config.toml
n_layer = 10
d_model = 320
n_experts = 64
experts_per_token = 4
d_expert = 64
d_shared_expert = 0
activation = "polyrelu"
moe_layers = [1, 2, 3, 4, 5, 6, 7, 8, 9]
router_score = "softmax"
normalize_top_k = true
routed_scale = 2.0
balance_loss = 0.00874
balance_bias = false
init_std_router = 0.0212
lr_router = 0.000372
vocab_size = 8192
norm = "rmsnorm"
norm_eps = 1e-06
tie_embeddings = false
optimizer = "muon_variant"
lr = 0.0107
beta1 = 0.95
batch_tokens = 65536
seq_len = 1024
train_tokens = 293700000
steps = 4482
dataset = "wikipedia_en"
Below are experts of layer 7 (counted from 0) of a mixture-of-experts language model. Rows are named router (the router's row for the expert), up (a neuron's input weights, with its number) and show model dimensions 80-159. Each number is 500 + 25 x the weight over its row's rms, rounded and kept within 0 to 999. Numbers have three digits each.
Before each expert's rows: "mostly gets" lists some tokens that are sent to it at least half of the time. This comes from a sample of Wikipedia text that the model never trained on.

# expert 6
mostly gets: " V", " gu", " began", " special", "See", " married"
router:479502513500466459505482493538503510512430437486545524485534530481449476459441478476469511462522510512518496528438479528464501482479485485493462514474511455458508551510475459475483506455522505516489480478500485460534545485486480490511444486
up0:481494530506512469515461532444470492450488504508506469442496507485520445458518502447522521485490511503532532468523499518481507483498482510526461454494497515463469474527450476525531495481503560485500511531510487509511523518496478516522492497
up1:521475522506476478477494466494526503549484513459484490484435439496494486500480520486518517563501527500477503492508529509456496518494532472474499482505501486506476467523479430510514469486508486524503509485506463510507460554484493538513481473
up2:484489545465485493488496491515450461508515456507496525436484507478477433513498503476485554504481490489513486494463486546460518448485516500539516511494472500536510562553473508469503529479530504505530525492501532512461451538512462491494478461
up3:513462509520475519486485519515540512487503468503535483502493505500521505497436513534451508529497548499520509466562513521507542496484499531509500485494513509447478447492470471545532493501483521468466530522472486460489545487493492495500535496
up4:530506525485549486475483507522484494481472497504486555523471508516489446487488508504498483507504487514519480500496513476514515483538527527508495484533524459465485468509475485486534518462510514490522466521559530513516515541536492497443519505
up5:518495494509474472455514536540539500524525441497519458503460485484476467497532496494486526435500505535477519488474478444475560504518477522495494509489489481561483528497521501531528496474474534484502518479557550504520520484464499483501487475
up6:501497533502486509510505512506466486486511481492518540524509499557488460516504519463477521503510502511494490492493436520489529548467498503499483503475498461464473458509504517514501501521497491481476495531511526507518507507447534456525542494
up7:485512457506518481513493491519514487532476518467505503453480433550529534462474474501499497505515523498499526492507443512486528515481481503508471520458497508505511484461516540472496504451473527507495454492480521519526483502516485498555468465
up8:492459538489517477489492512512502487455512517506482534506511482500529481540478466503530476527539487510475502503484502522536497501435517507507513460512500505496480523475480490490507468494505448491545527514478491481486529472504518517451491490
up9:497498499521539468538526547478493490467526478489519429516462494502512463537480517483457467503522499539500503523484462478468460513496524457529496473497503484515496526496492521494492477490472485468498445506565505487478523465559469537495489480
up10:464498535488468426535502498507513509523542533518479511494517497497481513472495518521464507497526486504526488472474497486490519474515501475473512501527484471497542522497488483455460500474463498486495534487448533479495513526504505467491480480
up11:546522522512500531452483518529506518505490543498476443466526516510490497448503477484484517543508531490496479500491470479500471493475500467515466490472517458496528454460538489472513522508497528476518493494555503513509500488486511501478500487
up12:458487474532549542554487532508491501494499475479526485500502454515458500509505530500535455483518475523469496525515533532502516477505461460488486477496491524463470502491440476513517494519536520522508481489482506440515502524511525466509514471
up13:514513547487520504512481486495524513525507494486481455474520485476499483463490453474511475465530500496502482478485469493487513510556479505491514483483502515519484515518478495451545496497494503504508516477536480501526509460440468480507512469
up14:495501496451521474502498502478520475498494511547465493504486529492507515497482522522515506509481540504511493467499534503493487522518518556475497468558472466482495466508466479520502520501476512549506537493482493507484498492480489492516491438
up15:475491464534520521519451499557477503494516552510470493489518482528453485501492471490494488508519542505482486492492520490512511489457509482453508452495513515492483539523476490501502507483478486503471471486487497519511506571440511489432555489
up16:501480516492523498540508529481517524493521463515537486489468483547524485479492503483506527499503512498461509476510500506515511492512519489472501541501464491477498514525501487530450472485513538517505502475476519528555522476500498576503508474
up17:486487470493504490514487449514492486485458459485468494477482501528453497435515487470482504475494479531467486525469491497545509459544449490493489476457526501503509534477537468515507507446478523514452502507477501469539475535495468468519480441
up18:510534511514484476508528521546485534480517558522476513431505513539483523516491517504459532482470520527569529494429451483522497450466545502474501527542447513491489476526477485476517478484526455482498527470484533547556525503491475487460520460
up19:519503471503485453514506466490490502542466495530505497482515477492493496503462499487488564558504526500503496495548502481475528457474485538480526543484532503536466515504470465522533461503461456514516490470495512473513507503496487506507489479
up20:460541552463484466542533511505505542508463513496517509502525497477488488506465497508482523535520552510510554432489515484557509517522502515467519522494501518468469519495489431519509533469498494492514509470468509522476515487521491487510478473
up21:449519524478498520484547545531506548542483480504509529503521501480447493507519489500519518477548505482506462520495470494497517486509493490482479499480494480471486529505522470504491486498536516524473522491515536528487457458483445527467486510
up22:513464512481490525474500505472498473486522485486506504519551499490489502487502488486530520508471518520537511513511505471492519506486531503476517511492482490483502474485512482483516525489510460531497526439481490506512531444502493468450505497
up23:512485487456514497491551512463537516530512491506526532504495507466510448468502486484497496509506488513475518452478539556480475543498538505465484491489454487524475454514437494524471482449513503513480481504523512520467562505516487498521499481
up24:491485524472539498508476477508475483501513519471521522468493496512495520509529463471441493508501488545484488496505511535477506468453470504491504542513486509476505536538482484517526446498531461499544478437514499513533518449500512490487524495
up25:489459538476498497487509506499511507531540500456519534525462500534525517495457487499524495479519507525499486467471492481528507484493495533497527492500490506479514523497502502491534468481554557509521463474508504497530544509489546556531498487
up26:509489537480507503477512506519524476500512510469508523485516517512486495500494522502529516468470487511532489525388490466503443540476528497549461490529489481474478523497513533493479495474517499474503503456504488515524480535504549464519514461
up27:477505513456509512479537482513489543471490476500501479438492485544482498477485523539545495475480519468525501497502490529479531449449495527494528494467513498499495557498523466523554505506554489489538481487526510497487476492466529507491499489
up28:503528504482482467535458495509496535451521489538477492516530501485501497468488473482498507491482516556510496495462539507498479516542542532499466515460490480491503523502491510482491514510541487522477477496545483503498478554483496508511470481
up29:504494497478495462523530460556475501505508501518543498443508521468484484411468482481513503523533503463522506479451476506501471478512464511512506540519519535485501456484499452464481522473490511520518530478479511522546486505486480513489497451
up30:490510503543459465478539510481478515508505471499509479540530465490504489472518519467519507534456488462481502479527457520469470497508539481478529542516506449451488502501494526531512465546496474441517498453468517480483514515527525481480491519
up31:527508519514468512504496490470503534465528551481502498468475529473479494511516516481480471484513478536472520508503488493505499484524543516500482506447526485512517531485466489504505456500491521494489495497522511489519519517481504536518545424
up32:552510482486514519505494533499490503480484520509509524498547532503492454460525497463549482508505490524488513522462485478508487500473471544460510473505489510475485491492491519504528482451481505486509502503495483475514551478557474502503523475
up33:515463499448486565508521481504494515504509550513522505522489468528477509489519467552494496494549507492535510514466486457520486506516465518480477477462507475488449533470544521502556485515526545504483521444507501451507554491469512448496497458
up34:485487530441473479468487510545507486500511493494475554554494481505511482534553489516511487528519505516495501549474487494527523479525537559504512503528504491494542511530500539500489477516496517531478485488522502529476450527448512542514484452
up35:462524460539497460511491499491503495483483521511524494506559547542525488497513493503490524544487496495465479477504501480508532492511500483488484517499545503479504516490483488494500511487451484518453490497490471470506539463515517475469483500
up36:501523529487495512468491487504505461515532497529513461486517487517522508512494503541463466476490506446496502524498486531513437552518490481496473514508536524457486528525510513530481481506532522505491498499512555453519525487504450517517439529
up37:448508476495489488485509476514517509500511463477513494484479515522477495518505522529495489499507519476525526511523563537486471479551482471459474494506507504504501514499492536439561494447524496516472525486513525490495530529502517512498554493
up38:486519510479486468501531517526511505517515449501520513497483491487445504489474460508488499509523457468490539485526551508540500513512487503544529531517479484443473507471511499456500514515495490532483472435498494472488505485478497500523495484
up39:506461471460479492496469503509525483497528503520456538517487506464494499472490517428483482506488508531449524502503498471530547532498514515562481483473505527462511528529490467456564521466487472493548494526510485462511503506546470490515500497
up40:526512542468497474514480530527454512516507490554496517449486488510469468461483480482469500505532492515535478491502498547489467515505446502495503507506511463500530522493492519434489508459452545501478534521493511512504502522528505513531450475
up41:508490522502463466514468502494506543519502455505486517506494506535483501509494477512521506550524505542512501480455438508462484499529498479512489502490522522507521469477492490533522473481539519473511440487529496485515458506515475509451524503
up42:466496494487520486501503533480490477521497440485480540496468553524504490465487473495458530502518484510501477468519511473526482528479463529455529493498506459528490501538471490509522510500511519543521529513470539475497474478510490496503432451
up43:515498509462483508500530487478541492490458512521512505513488487477463492469519497496480508471510554544506467466455482500533498498513514486514503501499506438489475517475529486517493477464508481526485505495520454495516529501520465479498527502
up44:489549499521510495504488521488458517473503480493527533479509561472518494480492469511484489487483462481523532496509528480525500501456410532482500455468478481504498484503532455455503480492466552502511493462482547513486549535478496477490479549
up45:529509505534509507495474519554491468495510521481468499478521525449481484511441497496478484528482492449515510477515474497480493543538478472543508440517428458474506504509533531453529539498513477470532522494488489508500520488535506500485467515
up46:474492467481540525462474525529527539470490457488480540529565485496477499496475458531527489424511484528505506524493558524536500538509505532517516495477505530506515515501522503499491497445495503542461533500538451468505504474495503477496519468
up47:474491527552529480503503533525543510508513505519527491483524519485471486457475534505444469524517525528491492475501475537522503491478478521519522526482482477521514481508495435479526457505457506483514517456516495469464529508483495482501496439
up48:529484509494519480499506498499519493488515528521467524517493499486503522465501548476474470472467507494514500523513499425510473498467468496513522494494520543455460491493498492481501489511499546501512441464478478513517498506543528535457479519
up49:493502535480516456469493533497511507515468459499492473534486485505523462508464520527488505481540481499517465488479534505486546480493530477513496489446514464509468494488508490473494545520457500497483495498480506496488492517483541486463455499
up50:507513499502479549515517476515522475481467480504474503531539518499466459541503475505491507536532519553521510533526511450504525511486530488490437498508542497483526512470481449471501476536528514477531466509454501497444499507493515472497499513
up51:458475480504501499499484506451482501503491485514519497495516536491526478507504423509478482503519537510481543532508459461543491511504469518506501462446521455479467526487521559524494500476501514493469532515448486468488543495545473489520455481
up52:480516517480495490467473524494510516520453500520521485496488487529502520482482506484562471494491542534520546481520484533489525464466497500457450528459498493546492500490475480472461481515549483499525510519448495530500511525535514529500502509
up53:507506552508501496457447490548455544490504505495488458532461504513489483522483510487505497525533542495528504484489546482482464526508502519461512489470491493497505509498490467518483497515539500472508463507537477520526480513527522463479502522
up54:453493478529514498471524521536504472505497487478522472487467520527499521471452478531458523496488513516519520517463534539500511529476488505505483520492471497483489539517494537434479473475507458491504502466511449577518504521482528482509522444
up55:502498480518494437479518481530504472507462481542468501479481462500497478512520516511484498509517495517491482523503511509502508472521479521476478529514500466489566496485488481463489491480492492520476506464447476491482530521515480464495514459
up56:466475504514512515514489522501492506544486496512478510496449464487505508501499507482489534487481484554504492502543503448455520502519471472472524488502495481504489548477474527545486480444521528492453474499516519506462533532516504484520474510
up57:524494499500496465554452484509497529508506496506509498486514516464518505484475458505451481469497510527468518534463502503541517479489436472553509500509504494513566473495529447511524502524497468507496482522487519553527513488513495490526499475
up58:522548474495515504504510534489485459493457506535511495487546532474477447454521501453508478499474527523470504516466457479479506447537465526504483455523514462507491473521514474469492554509507549487516466479545506533534530501550521486495469498
up59:478479526514507470552491500521514474524524461509500471475508492528490533492530494491477494522493523512496515529493460472503492501506505476518461443505494503474515529509469510502547537489512487525542512527474567553500552468509503488513490463
up60:505457511503525465481485520522470529447504456495489520495516525517508507498514478554489512511515475498493533512492501486533504462528476523493495479486490464494491484505525486500441474511515493540477508472550533492505504461546471466463477495
up61:474477511453524474471498493516482531497497478499494475472477549471516487507507485452465519492471447542526522431462496525481484479487482494471533541475466473501500457481533463496488482481514527527506490477485495467500485534505452543512502508
up62:491481491496537480482493510490531499483490520492493516471438506486486485475475478486497497536510480486488510477490457487481481501496525477458455505488464502509476513506418506452499501499517508507495451476482513525473507502541512520527492495
up63:506498473493534483535510507508469470497480509546431534504533515525473521494516479488544507501469524572471487526525473482482512486478490508515499524477484525510474500495502483534497482470500465518521478455459518492518573429476501479500499497

# expert 47
mostly gets: " became", " re", " being", " was", " moved", " went"
router:506471459440537482493475506501521454472502497499507451537522529466476530503458498528508494481521498505534521515475538512541491483494503527522533471468525478525505450546493481518513485451471463571508523473534457473482484466497509459509496512
up0:471508429502514491520537495534506531552481450491488557531492496479443448499469579506556510519523532489473516503447476530489516470501496536517498531475499535506519481510471489450526534499539474527477493479483515463474467506501496514493470480
up1:474462483499510530485508508530493451495525527492477504516507531489498519456477484507493497462497545492469531483479505467533470497516497496500495510534525474517496507497477490466448541447500455538494464471515512511516456492537485526522515509
up2:466570497505485563491505571518527491512493500510486480520505504430473490500452474524457479476516461476551518488507485525484495494495521537532550486461482493531500460494511483478538471513505535483476480516559487526507531473509494511534475532
up3:539500452523480497518507509536538516471476495508521465501507512437521509504517477467504512450511477471495485531520454530455512514451545506518541487523537495500509478481496486508481520483508545520521513474498494473498491500489441481461490531
up4:456503491455489469485489501502529481502491557512533501513484542531521476494508485493475471509497488529503530496487487478493506451519529518527458505510539494500505507490486537509505528507532480504556489490528525512489493449540507537484508532
up5:503499524470510507485484477496476533511491522518517470506498496524486480503521511522498508456494498482527501542492513496523517482477533520472502484536499503511534508471536480486507519522502497543479495516533487483505491534480533510476484527
up6:517506452480479487459556486467505518536517502486509512503485458463505500500494498498569545510482484490539496504511482478504493475539505531458511492508506472487500472503476523503532523495525495493478482529499476510472538487485497477522509539
up7:475516495469520483523490494480479500527488478528508440530513500491525531474526472519523534520471460436504500540460510469500553502487526495487505508507551515495510494537486508506538466538488471534446497481487462499509496476493471491521490496
up8:498494520505495504480521467498506500437518500537448476484500515474520516438525469490555540520475506523503512483506484499531454484477450497488497522512524460464522516501498489479521481508486511520515490476490534481495470507516522504481522502
up9:516512487487488542477472485523444433522484494494519529511525530507464554481468493540521515480481493529540497476496465489449490499520497498529515472493518491481525504493502492508552499471475460511481466468505472488479459463464512506468522516
up10:478497508510511515526474500514460491493505512483560533459529473443500474558503505541492507520553544486511460455519534510540497521502460445508479461436494496490506458495518483544473491505487472544451514480461505466494527477516530500501511507
up11:496502500530498540474518503508500510536531468509528493474532482483486530468510501529499530476457481489529559485498485561520501516503472475516476470525540493488495477497560496508513485473478478508489472507550498511500526468491473484505508498
up12:525516450519524478471472482503506490537498508473507529496499528518463518501479529517498525556510506496533500510511508531483470469527453469538485468506505503508539515510520479480531456468515472499498461496499471438506497518497519506499497477
up13:490489494478464477501492522518493497509498502509472486510466524551443487481488500518526549551454468545505530485465507471531509463507428481500478516490516490517490534494493528547485462514480482561465465482510542515505516491456502520477475458
up14:504509514498504485520497511500527509484493469490465440520536535489482524476497610490510471490470474537520540456504516511463521501483487473504473517547461500467496500518501469466523509489517473509524465491477496521456510483471515466495444483
up15:511538533509535545495486490501516540487517486538480523495577515476507503507506485493510450490515506518535494490508507506489500499487508520467504516519509506481514519506440529488518452460488509523490552536469455508504519503467504515443490491
up16:483538522469558438478507459515482525511523521538505525494487487497491493451475505499489500524474543532501507466443479488493508478499519494484490522497455467511464486538483512441477488474540489524529492473484520476469492529493486519545471452
up17:514495486529514436474484509545497501500498512508479523497546501519505483507506486479452516528506497507513514505480561447473492480488507520513475539428492513469521515522508513459448548474483498512505514466524482504491478503512502519488505450
up18:483477509522480493476475473502496485510488490456467475540502446495487500471502487473499494508537539508517508556481485524531458507512490518484479501522496463526549470508520466548474491454480521509541501486556490462493467494485491533499485504
up19:494485498495576511468450508509545530513501511487466473530488492495479518492508490499482534472491511462504508495462482503513563531498526520538486534497489509523485506514496459507515495468502516504511494503550510488484478468546459508537499494
up20:496506543480519503463507516510507475495498491467564494531512532472491498509472468516479508516530479504501516471517489536502451544509528492529500478498535517498484431503504472506509543461513516527491522512484495470449529505496468497522531471
up21:547537539474528482539464530505516512505469460514496472533490486434492539490482478482466472481485488516482513501465475499503495499501485516463531458478541484499517492468531501503541525482491474506476501504531434500505530493509502488506474531
up22:522512476502444470482529519527508519481514477482502463506516490526507491463498522511469479492526528517510478518521489496546547482496487481503498524464514479459493546494499501476526475482495442483498519461491464491494564504510518499508503499
up23:528517547532515518520488536466512423517508526477516516511513533530447473513508505462518485509525500489488502492488501456517471513519470514534497487476510540523498534487493529504521491479515466508549491501469460519519489480478449494495478523
up24:516494492531500539526462508530511502521493506492519440508515523492447499511490505547493520527457513491527532533491483454498491500482532492525507466466481501497483497502502517502517499497516480469478526480496500526464532514490482482508494500
up25:495477476498525460529517530483501512520514493438514495516499496554486452515494487514490534506490490473519479554453530496549551494453494497518497515470499490499479471510510485472525472449515487549487500471476515502516530486479495495504485504
up26:493529489522462497515498501493458516479463519518501487488464473437470559464532513501491487535501495461522526490501480490508500490507562529509488490525546447522513490517480488482500505442497455517527460482521502552496510512490461475503508503
up27:462436518499528527548490499555545454489535468458517507572514456548516493515526511494487471452509511526518468504524511521525518523484489524503501503487483514506467432514547462498493521511473494528534510530488488450502500439490486499539519493
up28:526488521461519469489488503493517505457540549495457477537535497476501490487510495465517471471518536539531473512506512471488483459514544532516443493516469489517497503506552542492471522501483520527492463486465474473491550512516477474538491464
up29:491499534446480481507464493460454499452539534506497554482455500498495489535470482510545480476505472494507564506545500478520484513501509551512520501494526467499461539535485516531508508496478481518451524492468518525512476483440551484528488515
up30:514476454466501539462459480485513465511482462533502499546453498484509527539495466524456484469532449557512469513495508480500464524504511482536513464514471505544478419477536498492525517520500512513520522472519463513538492498501472513493503507
up31:486514461476530543525473556513555526444509521492524470482482535535506456504534506526514487520482500486486496542476481545536506483471537474476490483504465543539459457461535437520505505553528530512511504494507460510467495478534511476515506497
up32:484496482490498446505508516477543465436515494471532479490482511484479466491479475489481492472510452526546525491457456489518487448511525504497490526483529446519483507504474481508530486533487519489490456526488520477464466522480505441509484535
up33:517502510459490492494494481468540513480542530514527514541505545490550534454514495460496502484503522518531503473509492495532513487543458521485472496551503515487471455503498476509508474493517506496499517469521478479517545460521515479495519500
up34:541426505485473522469468516530499471437495471524460493491528543530482505513518535449511515510474455521491474489517494492488504525482476531497497532507513542472521497408525525518533430448458517538484545516473506493480530528471513501439517478
up35:464501514491533479494517474449507482488529457490507515534518523538470540509469504512522492503466512538527476453474487461490486495502460485509452514486478510515480489493534472440464486463498488541459479501485476493510511520518543461517490454
up36:466514522497478542501515505493518459503508439489527528511514490533503462500508518527515436528506452516506524469521511480484496507500499507509507442517509498484478470493494500475504504497464489472519527482486463489506563469496483524518520483
up37:529523489466509521483471538515485507465477463525480496495548492499476515484481467502483497477488495513503536438507502476499511498519518536485535498499507484494504467496521491520472507456524508517471478513559471511526502502465487530493513487
up38:508483502544525491520471512493490536463522521497497523508541495516494481551487540518532506456499512524480525477509500502532521485500489514489521484497520489533483548501477487477538511490497472522541545478477473519467560454495479483479455472
up39:475548523486539510522481511512520488492525481513458505537483533546482503534512478488455515497478496519503496501488480466547496495500476556530498441507500453536553488528517457533503432453486511527508508476469477526521511488495510492537514510
up40:462515497469539510498457498496491525487488468496492523549534477508490443476467517495490495529525503525474489497487515549453497457524485495501474488483523503518520517548498505484517473514463496485473536469506504490500499466492495509485518504
up41:530496491510494454465464506509542479464506508502443515522500517482456515517516483538485513490521550459494474476514526507529471595482503540517533511515503494498481504508507479517526509494482495547512501500527506502461539465548475485544481487
up42:482508507489527445475494493477452534479474466478493484482540488480427521486518520503490503519452527515523505451464445509510493461458555522498464508488472476501511510487526559467510498499504523505491517500517478486489477485492514495515540500
up43:445473468508516441454471480516483495449480522541488505514512500485460483515463535492501503500489527509514526509544466460459546450491469516518456493549507483485501466531497511481503477499476517517488486483527514498522476498503469511502484443
up44:499510508519547472502484472516488522429463508489508478483531496516504500507490465507522515479512449518523518528500531518589510525470500467456471494490499461477471507489514512451496519525510478512508516480519506516477516466527531504487496489
up45:513514485486551537504542490473472509518514458469495500527532533524493496513526474521541514518500536503542475543507558449478509526535502541481448518447515522474534508465523470475487510494480507510528540480502541534543459475490486473492491507
up46:478520513491504487486511517532482470476481497532495490517514500517513453478515528556521473536508454478513504513519492491463497510521532513549535456472507503532488499493487514498458485472527487472494544465526489510462505523519503482465499471
up47:513509516519507531534489549492525518498487494513537519491493533512511466513491518496494444476489458485507549461452531480507493513541495486492486481466472504478481490463472484506471505472489531479481502519470528471479520477446441493523498493
up48:489527487539479516496503522508483488502532498496506488509484553515495437505500490509523539492500512552525460526490488508485485510470466499443495506466530459501450482497486490537446562480474525538536492481501525476486503483520448519490510491
up49:492508488506512495488483513525469537489473490518551464523517534493551491493477489474496510516498516491506492521466503506505481504547519547484542499453513489502515520497511504502500480482462477487498542530528546510480498483470514491505506426
up50:483547482480498487509476551493489512520518536536461522497517516480547465519490507499491542467504527515513508472493522546475547504507488525521513452470494489513512490516493441508492554495497445535483534497496486456504478512485510519523486476
up51:500458521495543518524497503530522480498506460537501524492533524479480482508472479480495501521513529497521520487455459506473523495509505507481505460483519462511509486517502517493466502497553533537517501508493491524499527472495538494487492455
up52:503451474461474482463520509455518526499511485501492468490503515480555500471485521499524482489510531462498506529470509511516510448485524468530526488503478523485475485496497490541479476502507495518502514518464459458471512506506553480543479480
up53:511526525551508496544514542473485511449491492519487484481512512443493523529473497454492504504497476517549559480501489498489465465499505470500518539495485482468470485479466485483474473503505455506455466521470511506504481512491494477500510502
up54:461512468486491541464492521495503502462515461445483505497513469500527515435479494565504467506513513555510522489517508510514473466542516494474477549522511446520498457479506479454523518474505551486479531464508528510516495490539477543507505471
up55:509499495532487511477498528499498556479524456442497484519497512452497502490516509477464481518516451513531523502473481468523526541505515496534507511509513499521510468530476520566509465506513549486474485502523530504541479526503417434511523515
up56:475558479517521515477507496473450506511524478528500527477498555511508519495496492536572508553470491499511485533525526516562496533524497500525532516500521492466517470497545490466485514443528493543499502469558507495534538491487498500518470514
up57:524492524510462495454484505489526491491498454478493493495539458494533492476490478500467511554522522524479516499497534534521497481537486556494533504461527539487431491534455459494515505538507526484457528443519517522470515497504493498529534502
up58:489501499447476501502470507512455438528517518494458505540529508485484460542460523505550502475481535468492557491511515500494463474472481491479491476488486471523456469543554516497515522526580467545470499513511517508525512533518494496510494522
up59:526479505496483461442533533516508490484540510563483514529551502528466481451519495530506489448504478483459475527528500459520473500481560565502490487504512493467524539516517478480450471452531481540498525523508498487491531512490522485502446505
up60:465524502514514517512514475510512492482521498541460500495525524520512522484494507529515485528540480482499499499555506478478495522512498515520531473517519503527515465508523511516482503505459515523517510485464486476513478525470519483491536505
up61:496491488475477486518545503508511475463494478513471489420507490494528525493487501508523505516470488538509493520495505528515543492489478474515481506489498491466495476506487489467527512469503443537510511512536535512505484508507501477448490466
up62:501528472481511495492506512549447516499503532527473556531521490478496461486497502500513495508522539542539535492568476477490483512493504491511507472477513512538475502509492486494503489502519539483516540526519535477458512544482483522484492597
up63:461476499481532525511471455499470499504509472477529495494516476502540503499512497506497472464474510514494527519504524482493473504488464488477462487451524469533538451517486504520483518462461467552515522475513506502462497505506521494512533454